Weights of a small mixture-of-experts language model, trained from scratch on English Wikipedia.
Experts: 32 experts in each of 7 layers, 176 squared ReLU neurons an expert, a softmax router.
Below are experts of layer 10 (counted from 0) of a mixture-of-experts language model. Rows are named router (the router's row for the expert), up (a neuron's input weights, with its number) and show model dimensions 160-239. Each number is 128 + 32 x the weight over its row's rms, rounded and kept within 0 to 255. Numbers have three digits each.
After each expert's rows: a language model's description of what the expert responds to. This comes from a sample of Wikipedia text that the model never trained on.

# expert 3
router:189073139158130080147114123112153118164169102206123083145141113142157124067096055095133066155092206181151145108146169095102104126123126154120144119161115113167057080115127107114115132138057130144160119123128125156091119132062131147128175099
up0:101165113111065109134125111130110086157128113116149130118151144162119129111067161167088081102176148140147106145095159133070066146116123157129158093121143088075132101089072140052128146138131157118081134131131094187128166093109157142140133093
up1:106146184172103106155133112141118127108172153120118117175104096115104172100135143139095121095141124143170104136114084149146145111138159164137139122076114183121108149115153134107160198149097169127120167147119077099084105132074114096162134166
up2:090161145170155112120115132124163129161161101104076122146156180119131163106100103175137118120119146141063104138116157166120168095118097102120112097078073159132160114068155087100098104143197124081129081160148114156125074132178133126099183123
up3:157168112166144134147135113146104113134147141141101111086101085165160130117151159048134119117105174141174126152137124100100069172142091140151158123159113143077152084124138161077108146157125172082127141142118139089099130164137154103140147142
up4:154067194093098192156112163155126086094108155166123059153133104107124121137128117097115084125108110152075124079153103157128140150116105132121140127134180133072124075131125157087083163141143128166139135105168195125184150133097216110124146068
What it handles: Middle pieces of Romance and other foreign place and personal names, often accented, such as Cam-ag-üey, Nouvelle-Aqu-it-aine, Massa-C-arr-ara.

# expert 28
router:160101137098150114154131109120114150139149187182141136181101150099144143171197103090106153186159143101162145120145126069150084193129095101119164123071129157107089179130092109172114165124081156132163172118137080099158048124125114150174203161
up0:128139097069122132142174117085105126167064138138100133147174132082133110072163204087135089152102173076120137169213153065180134093169087163130180148096118107162147091131121194080105111177134127051104114143128042031144146085139127152134178124
up1:189129151121128178099103104135116116078134098157125143130114111164106124138152109174127180084166118146129151122138104164156127123182012125110133157080109121125151094103098153212134160106109132134150104200172174110105106181147156135147153123
up2:175126097218135079132133149118127113096113114138129148105086141107159147131142198172118119146138151101185132174136109149119117140138157068116181158108075107180068126159163090147089076130108158129115143156144148125080166121145197132135141127
up3:113113087127163087088175070096095107069146094194103126153171132103113118111147092130158117146175097133156094126131128109121080106105192150097131081109105183118197099079216079159140108209121046112112135139212146081131068146172169075141097181
up4:167046159111066067151110121115163088141089078139090178129127097137141131141174151111219134110156207092104068114094061146134131177176118098129136079069101076101139079109152135137169109116087124141167132106116138136120107151099107124145156133
What it handles: Nouns and suffixes naming roles or relations, like member, player, president, son, widower, and suffixes -er, -ist, -ation, -ment.

# expert 21
router:185111112129127102166127135093125111111189039098100204095127093150121135158123116122134077112146120151091152131149143173138154130114142113159087173103110103147113173121117118091077102158178137083112190144108140147126093167083102153090098111
up0:165120161126174134105171112164135161119163136137130120136154142113077148133149182158122124099122117104114184192130123163096114145079106129202154151140124096100142101084158136055090094090205115168142180130148165133143148197112110143127136150
up1:105168096132113141113121094200123120146186115113070152107099087094173180126137165100139074112094183156078132155181097157142087107089144049165139168105127092165140101123160129106156157116178129099105140118123110168109173165082148152109085134
up2:056097152070156105149167187105099130137133084148188104136053160137080140140155127119039135140128158134103147175090076143124096113129117083110134155141151150105072113107107117105188133165159098140120110132115134121091116185137087180102145132
up3:160192156146118109117162119131105131128106116146145100136153118101128141131123144157124104121150165100168123112095133130107102139104142100147098141093192127112127052105045160121097070123169163125099125103124130144122110179170121108109130071
up4:128151107153102118189123067169082124181112100147130128225137114101087131152125162146129148106101100165110144101154091164097107165114126145121138123144148119145130156148095107156153096109099140145127154154201160073093153111171125163110144084
What it handles: Word pieces inside Latin binomial species and genus names in taxonomy lists, such as rig-idifolia, glab-res-cens, -idae, plus van, von, et.

# expert 16
router:153132173142106173097131095121142154158150102135072087136171130198109140109118146136145124170103139115157139143107135148102067145080156076146181122143163149197122124152135166138122130165137152097094147060118103172080090114088086189094110140
up0:101098147120071079152135124124168138121096067090186106117126195165145164117160146047153122146118122063127105127092079191098069079154179106125164101103109129090128095109150146164109149124127123181159156132178130120150152088145109172173096169
up1:182133165081075139065177093157135149148113105083165126097205146151160163067115122074156128185075154127181117148192164141122130123067127146172094117107085148099165178090121163090119142132097132142094181143132118178089115113110173153209154093
up2:044139148154091118137137115149140106120115081160161196075084126189094102130159151105139156122187126137109090109132172144100134141156091157194144153121167120137139127104116150122156164101185093173121111164137092133169112143150132105173089153
up3:157141188121113076093065081111104086080122135109138146131151198162105095107145143065110145135124149181118103076124141100152109100093099128122113095087123134129113143183127070126119164153116127129109158148127140149145102119148179152156154150
up4:146100142086113107129151128106120087131127073110115096089083215192173131179143124091122126156201167090106087095095130094147135193118142155110132118105125151137129139146185145149126151166088110125105110160188172136159118172142140154100159155
What it handles: Surname pieces after a first name or initial, such as -son, -berg, -stein, -ić, Smith, as in Ginsburg, Kenseth, Erikson.

# expert 4
router:044093185156141179164137168142074197121160157116086133108158107137100170114081154153112132142168087125144097094087127119141077143083085096128186167239179076099135146174148172154160139180156117114109125158141161139118135131031093182121151126
up0:090122177171071157156168143160105129148108126085125172143124113120122162110147109143157139092157092117077127171093155125111095175098174114160145113096105143110098172098133154075149149122054060084147106175158127138158124118100120172136113176
up1:110177126099158130108119131104093104137096146164059158130144088113108145072116080136204105148102168144131159119044083129061128174120093136138114132157067084152147158121170107138130159117152131097096118131158138122137142080116133094072126146
up2:060129099134084123176130114117153117168097068151118159114159153148084174119130089156098108168141117158124121159117080107139076075174090197130131165091158184171128131133187157085121111159094131086117111178151183104118143197182091183115122122
up3:133090163087105113092179138121147095123101120133113068113101098194131137165159071074145121144156142109202120124123091136100124177148144132112204154127167132121092145133063113133126206140182117121134122164129124092126094188125141143086096147
up4:102166127161114158170125100189137104122133139101115146130119125161087124148120199156131099016149122110135068134175074096127144120108076121173144114082186094159119177081170101154090131157122090117115106232136132126152108120110085130108094132
What it handles: Place names and country or state words, often after New, United or South, in tables and locations, e.g. Texas, York, USA; also there.

# expert 9
router:095154080140126117096160153169080148086072131198126122155135142119088091130203095122118119148113076089195159128102132085107124112080106150112195144138214115113123138139198176162120145121105138129120118111131054083097119166096107124131101126
up0:126155097087132144072165116124084128188111050109127166182109155175138110075123153146116122121160158108175089121133189140111164103098079185143151126092125145165083123147129099112156134141145070122206081151108162078141145056106156158141133157
up1:087139136185181161152139115105098122100170133161085137122169133118107178111163114161192117119134094135188135149097100135129129114130076137095107141101110106068158144191113089137135139148097143077105113101232167109102119172118157114100131161
up2:115161151133093116131118154163159132098176155069069128083110091141137108126188128128137129129123082161142109082106077084121138148086125172127136086148167107116146139155096146136197168113120099172184128156187172045098091103110145109120104125
up3:193085155173137023100115110125146144130112077089184124160107094116096173054105194080112114080153148199114150095134156127154148103106162127109157183088083099114155209085095117127062126085110142125111174141138116107147142167123161115161126117
up4:137183091141096158123110150141124187132146149080163167154144107142140118115163088069113187020156135169125128174124126105158094067120123090125139179136195134122134083107196139104165121167100178163147131108129165116085126099119152130144095203
What it handles: Nouns and pronouns right after the or this, chiefly places and buildings like village, county, station, centre, plus which, that, it.

# expert 14
router:143110155062129160108110106131095165136106129132104119150151135161113184184240104106098124189138151146153135130095127161150121120132066172132132121139116075114108140126147146149093082149133085111100159130125131137109134133118098168109157118
up0:117115191165148126149142104135103164111115154134153107103185094136133140111146156148146054099041146108170124188113114167180121084149151121188126140161151216176122091073076163115148091161115146157118110112163063112163159141122186123137113136
up1:172137104142130150162116136122121118089151146144129148111128120146112143124185112114148114139122115145144144196097172134149189135145122147152107090155134122106104122158140139164108099163100209188141120125163137171139079093135094130093120146
up2:155131086131093075137186195098192041152086119131125123093090128114115121114217114141133070135098193111133165156163113127127133147117160151086131140141121093126133170145073119081144124133171177110075106105137123165148058156139161127068115153
up3:157160106098128136182128144169190154127161160109130146163139105093123126133140136071160168113119136204064178106087089116123093150146104086176115069187104152101085078160105129158101084168124161199139135165108136061170090095155179147172223127
up4:126233063125142153118131118148112127102176151137148134141139106125128169092172148132108086200135105134117220134119122149155126139100099144137099059141126146153123126096108133121147093117156089068102144089115187150152158136065164123154115088
What it handles: Middle pieces inside split words (pe-ac-ocks, melan-os-ome) and plain common nouns or verbs like water, cell, blood, go, run.

# expert 0
router:058103136139115195126131147124123125119140164142101133128204098148096114125111161141173140126127151137105113164104099179102143085117060142140137092154111088148116020064143115117114134119131123155159118153144193106123141128126101148118100126
up0:134117151172082133104162110122161162160188175080115114133131153106126138136109144108118138072116165139087095120110113090170092116167122135123159125143147111178169050096108089150085177147196141096152087197116142129091109126121162092120145149
up1:130134076072104142203095144134168091083124106137157166126164123115158080119148107069102128136172160169120142138133105170154088099137161104090133146119164082162128208130160115149149196093114119121163109093153119085130129089158155183076137200
up2:096132107135126175126124176102080176180182088179123139192113086077091091148157162139120134119135158095184221114109139074129164122123083123132128109158129107116147089168117091119129166165179101111114139103160114096131099175127049113147125155
up3:133092136168150111126140092143139164150197204104135101096169104145222117139110093132124138108179141137104101153137117157113173181102138071114115170155080141143121063144097143121148108083129173141166153151103150166137170125121174127150102170
up4:179141120118096168121102120118148121115208160109099112120116141126122128119143110137134201085094123101137157124130126097108143156158124068115092178112104092155129101124110105172121127084108087084153119146153182144154117095181114198120146133
What it handles: Prepositions and narrative verbs in biographical prose, such as in, during, until, after, plus verbs like made, found, wrote.

# expert 10
router:159104104160109174124084112171170067116145155121155152091136120123131107134179171092160152125185134145219171140144104042071135150153122153159148171128089131174139168155148105109128100159157198149074133123113129130097118107118120114137126056
up0:067151150155158105163054167089124055134151159085124104149071109107097059139160147098181132106109147173097120112128133115153102149106105148148104089103113115171086113153124160177220169078211092125085074123167108116194096089096115101086173133
up1:136192124117128170113122166131161121124175123104121119114203149148099134125164102122125134121133167084208157079167129129098045115093109093199113131104090104086126124142114102030166122104131169193167137095171200136092172069158165135108138076
up2:070123113165106169089119141153122061073107097181117139094110163092120156106184179158101073119126132118105087147132110134103167129185104150131159136171140118100141126146099088129184135092128111129104116129117164126126086112154089116066108134
up3:092086128107125134130119114161200145140133175108146121160120197072182104092135140113136133140074136121119093161163079174135104085152104103085124135104136118198110114106141141098142119136162146100143111151119153101105112125101176156136169089
up4:134127096097154154141117148111113185151131097096141149106179134104158123075128097152159128108180162096158136110091140138101052092143156101120119125134134121117155138156116104113162082138151132078103028208123127123144115120132148077113159118
What it handles: First names and initials of people in cast lists, credits and sports tables, e.g. William, Linda, Maria, J., and pieces inside foreign given names.

# expert 23
router:069142165093125145196089113174068145065123166153190129120094168124118153119170048181131110142156119107156143102166104086186087107075087140149218131100206117104146164164137144198121138099147118176166106154117145149131125134135084120148165134
up0:157093133150078116142124088168136153148082107139178134169089130132187178160118088131091119142092153165133123095174079121171087154175167119115162206122150119141154172107136118145128127123126104124110175115062157037166130146152075082136124128
up1:117140174107155095134155109115171187116185195085118111130197129125105125149108141135047191141121128155151162161086135135111136115055098048181177100075098113107158179118106097104147128119120111116155119131162128167090133102138178173159159167
up2:090125115110087115116189112176061136163141061170096159136106124126080144145127133029159087166111170113108134126147124097147132190102132125117154059104175111134101138145120158156147102095133116132143154160121144053111108168157177125102148159
up3:117158132112081072147139108153115178166078129135202120090153145217182203185088090174107044095097058192164119150107088100232089086196078120128165149121120127146115181082107129124203171129135120167193113136127167117100086132146086131142108186
up4:110155137053089120133101080100110124124130136124113133104157145152134159095135125125176109110187160183131137168140147149131172119110161098116115158133160107126146132116101170129192154120116100141149063096119165103118087128170176138082107145
What it handles: Head nouns for leagues, seasons, teams, films, games, albums and institutions, e.g. National Football League, film, Championship, Academy.

# expert 7
router:124123166143140157124168176143131133100128096127108108145166061122121102114076101126129179138076107135117093141137108170151154123151106119134110118072092146097132103142117148078132079125082107146205108155237132119153119135154146157102053127
up0:120069148158136123150114127073101135149110142109127108131120142154102120123168139077154143196108133158140121146099127127082095185106084126146096067116143071104066139110196102153058117087111128163138165119117157121121084129090107065109118096
up1:085175164211109108116170089114100089084141129134135083181166114147176110167187123149095155156089188135151110123170168120123124200127099086121123103087114118133040143148146161056106058124141154134150138113087092156112137118149151108155073116
up2:156148095140095095127149118101133126162080151129126122171091157056170158116157145148085119167121101171138182145133087128147150151122136157134160108139139139130109115094149132143170146107155139124064169094141154098124152100170071146138131133
up3:112154117087129164090144162114169130156084163176126147124123109109187115136155131141147169189127183078146095102144151135159140094140058143076140078104054139122162084114164095198161132134111122079140107136151104164127099142141076127152143071
up4:122121085133103203088149131109165124142110167141139171088102064143172180134121191121126142131160162175130122145114166147075102137104155120136121168164097121115140102064101125112071128173042129157160128109080140147127162090071147169121152175
What it handles: Linking words and prepositions after was, is or be, above all as, plus and, than, part, became, located, e.g. "as well as".

# expert 18
router:107112105089105110124120139138121072131113189064147146064132099072167125071086129078101136118132142118066172096122182163128149132119157150117097106132178116108111137185165183115167096129157139101120121172149186130160198147122178111166155168
up0:078148160176167086070138133114106172120114085141140130128104168086161090130163124141178120116195080114106128161108098137164074119174130113108091142168180133084144108111096141096135175145141171052122095131174140105143190151147099226119101114
up1:095170115109154153163115149106099139125097135098141127116127101139095127079194107107103073120135129131097212126127101116168153104123108139060127109106148182097172110061097087144138098177161113184132133137112141158110196145089138127064106095
up2:185153203107154115207134124145134086112061098165143189106052142054047071143144129098108139150163101180143223130128113113162159141123135109088158069123122150207124140152091102104171118160173098113064158145110140115103170141096089120147141158
up3:081153101077149121150112132169140150171146132087112126224090146128121088081153124169108137084096182173175138086101137153096119148124148154121140144087121071092124147138193144105187163183132102116153107110160237184127173154120084163111114173
up4:102171122085138112069180123094113112105087115082120124124098151119193129120166141110117137117092050103151166132082136121084150167085090150121130134098170182146111112141104113187109178102120095176197146121135061142142143124122099112145167127
What it handles: Line breaks ending paragraphs or list items, plus opening punctuation like (, ", $, /, { and anti- in chemistry and biology text.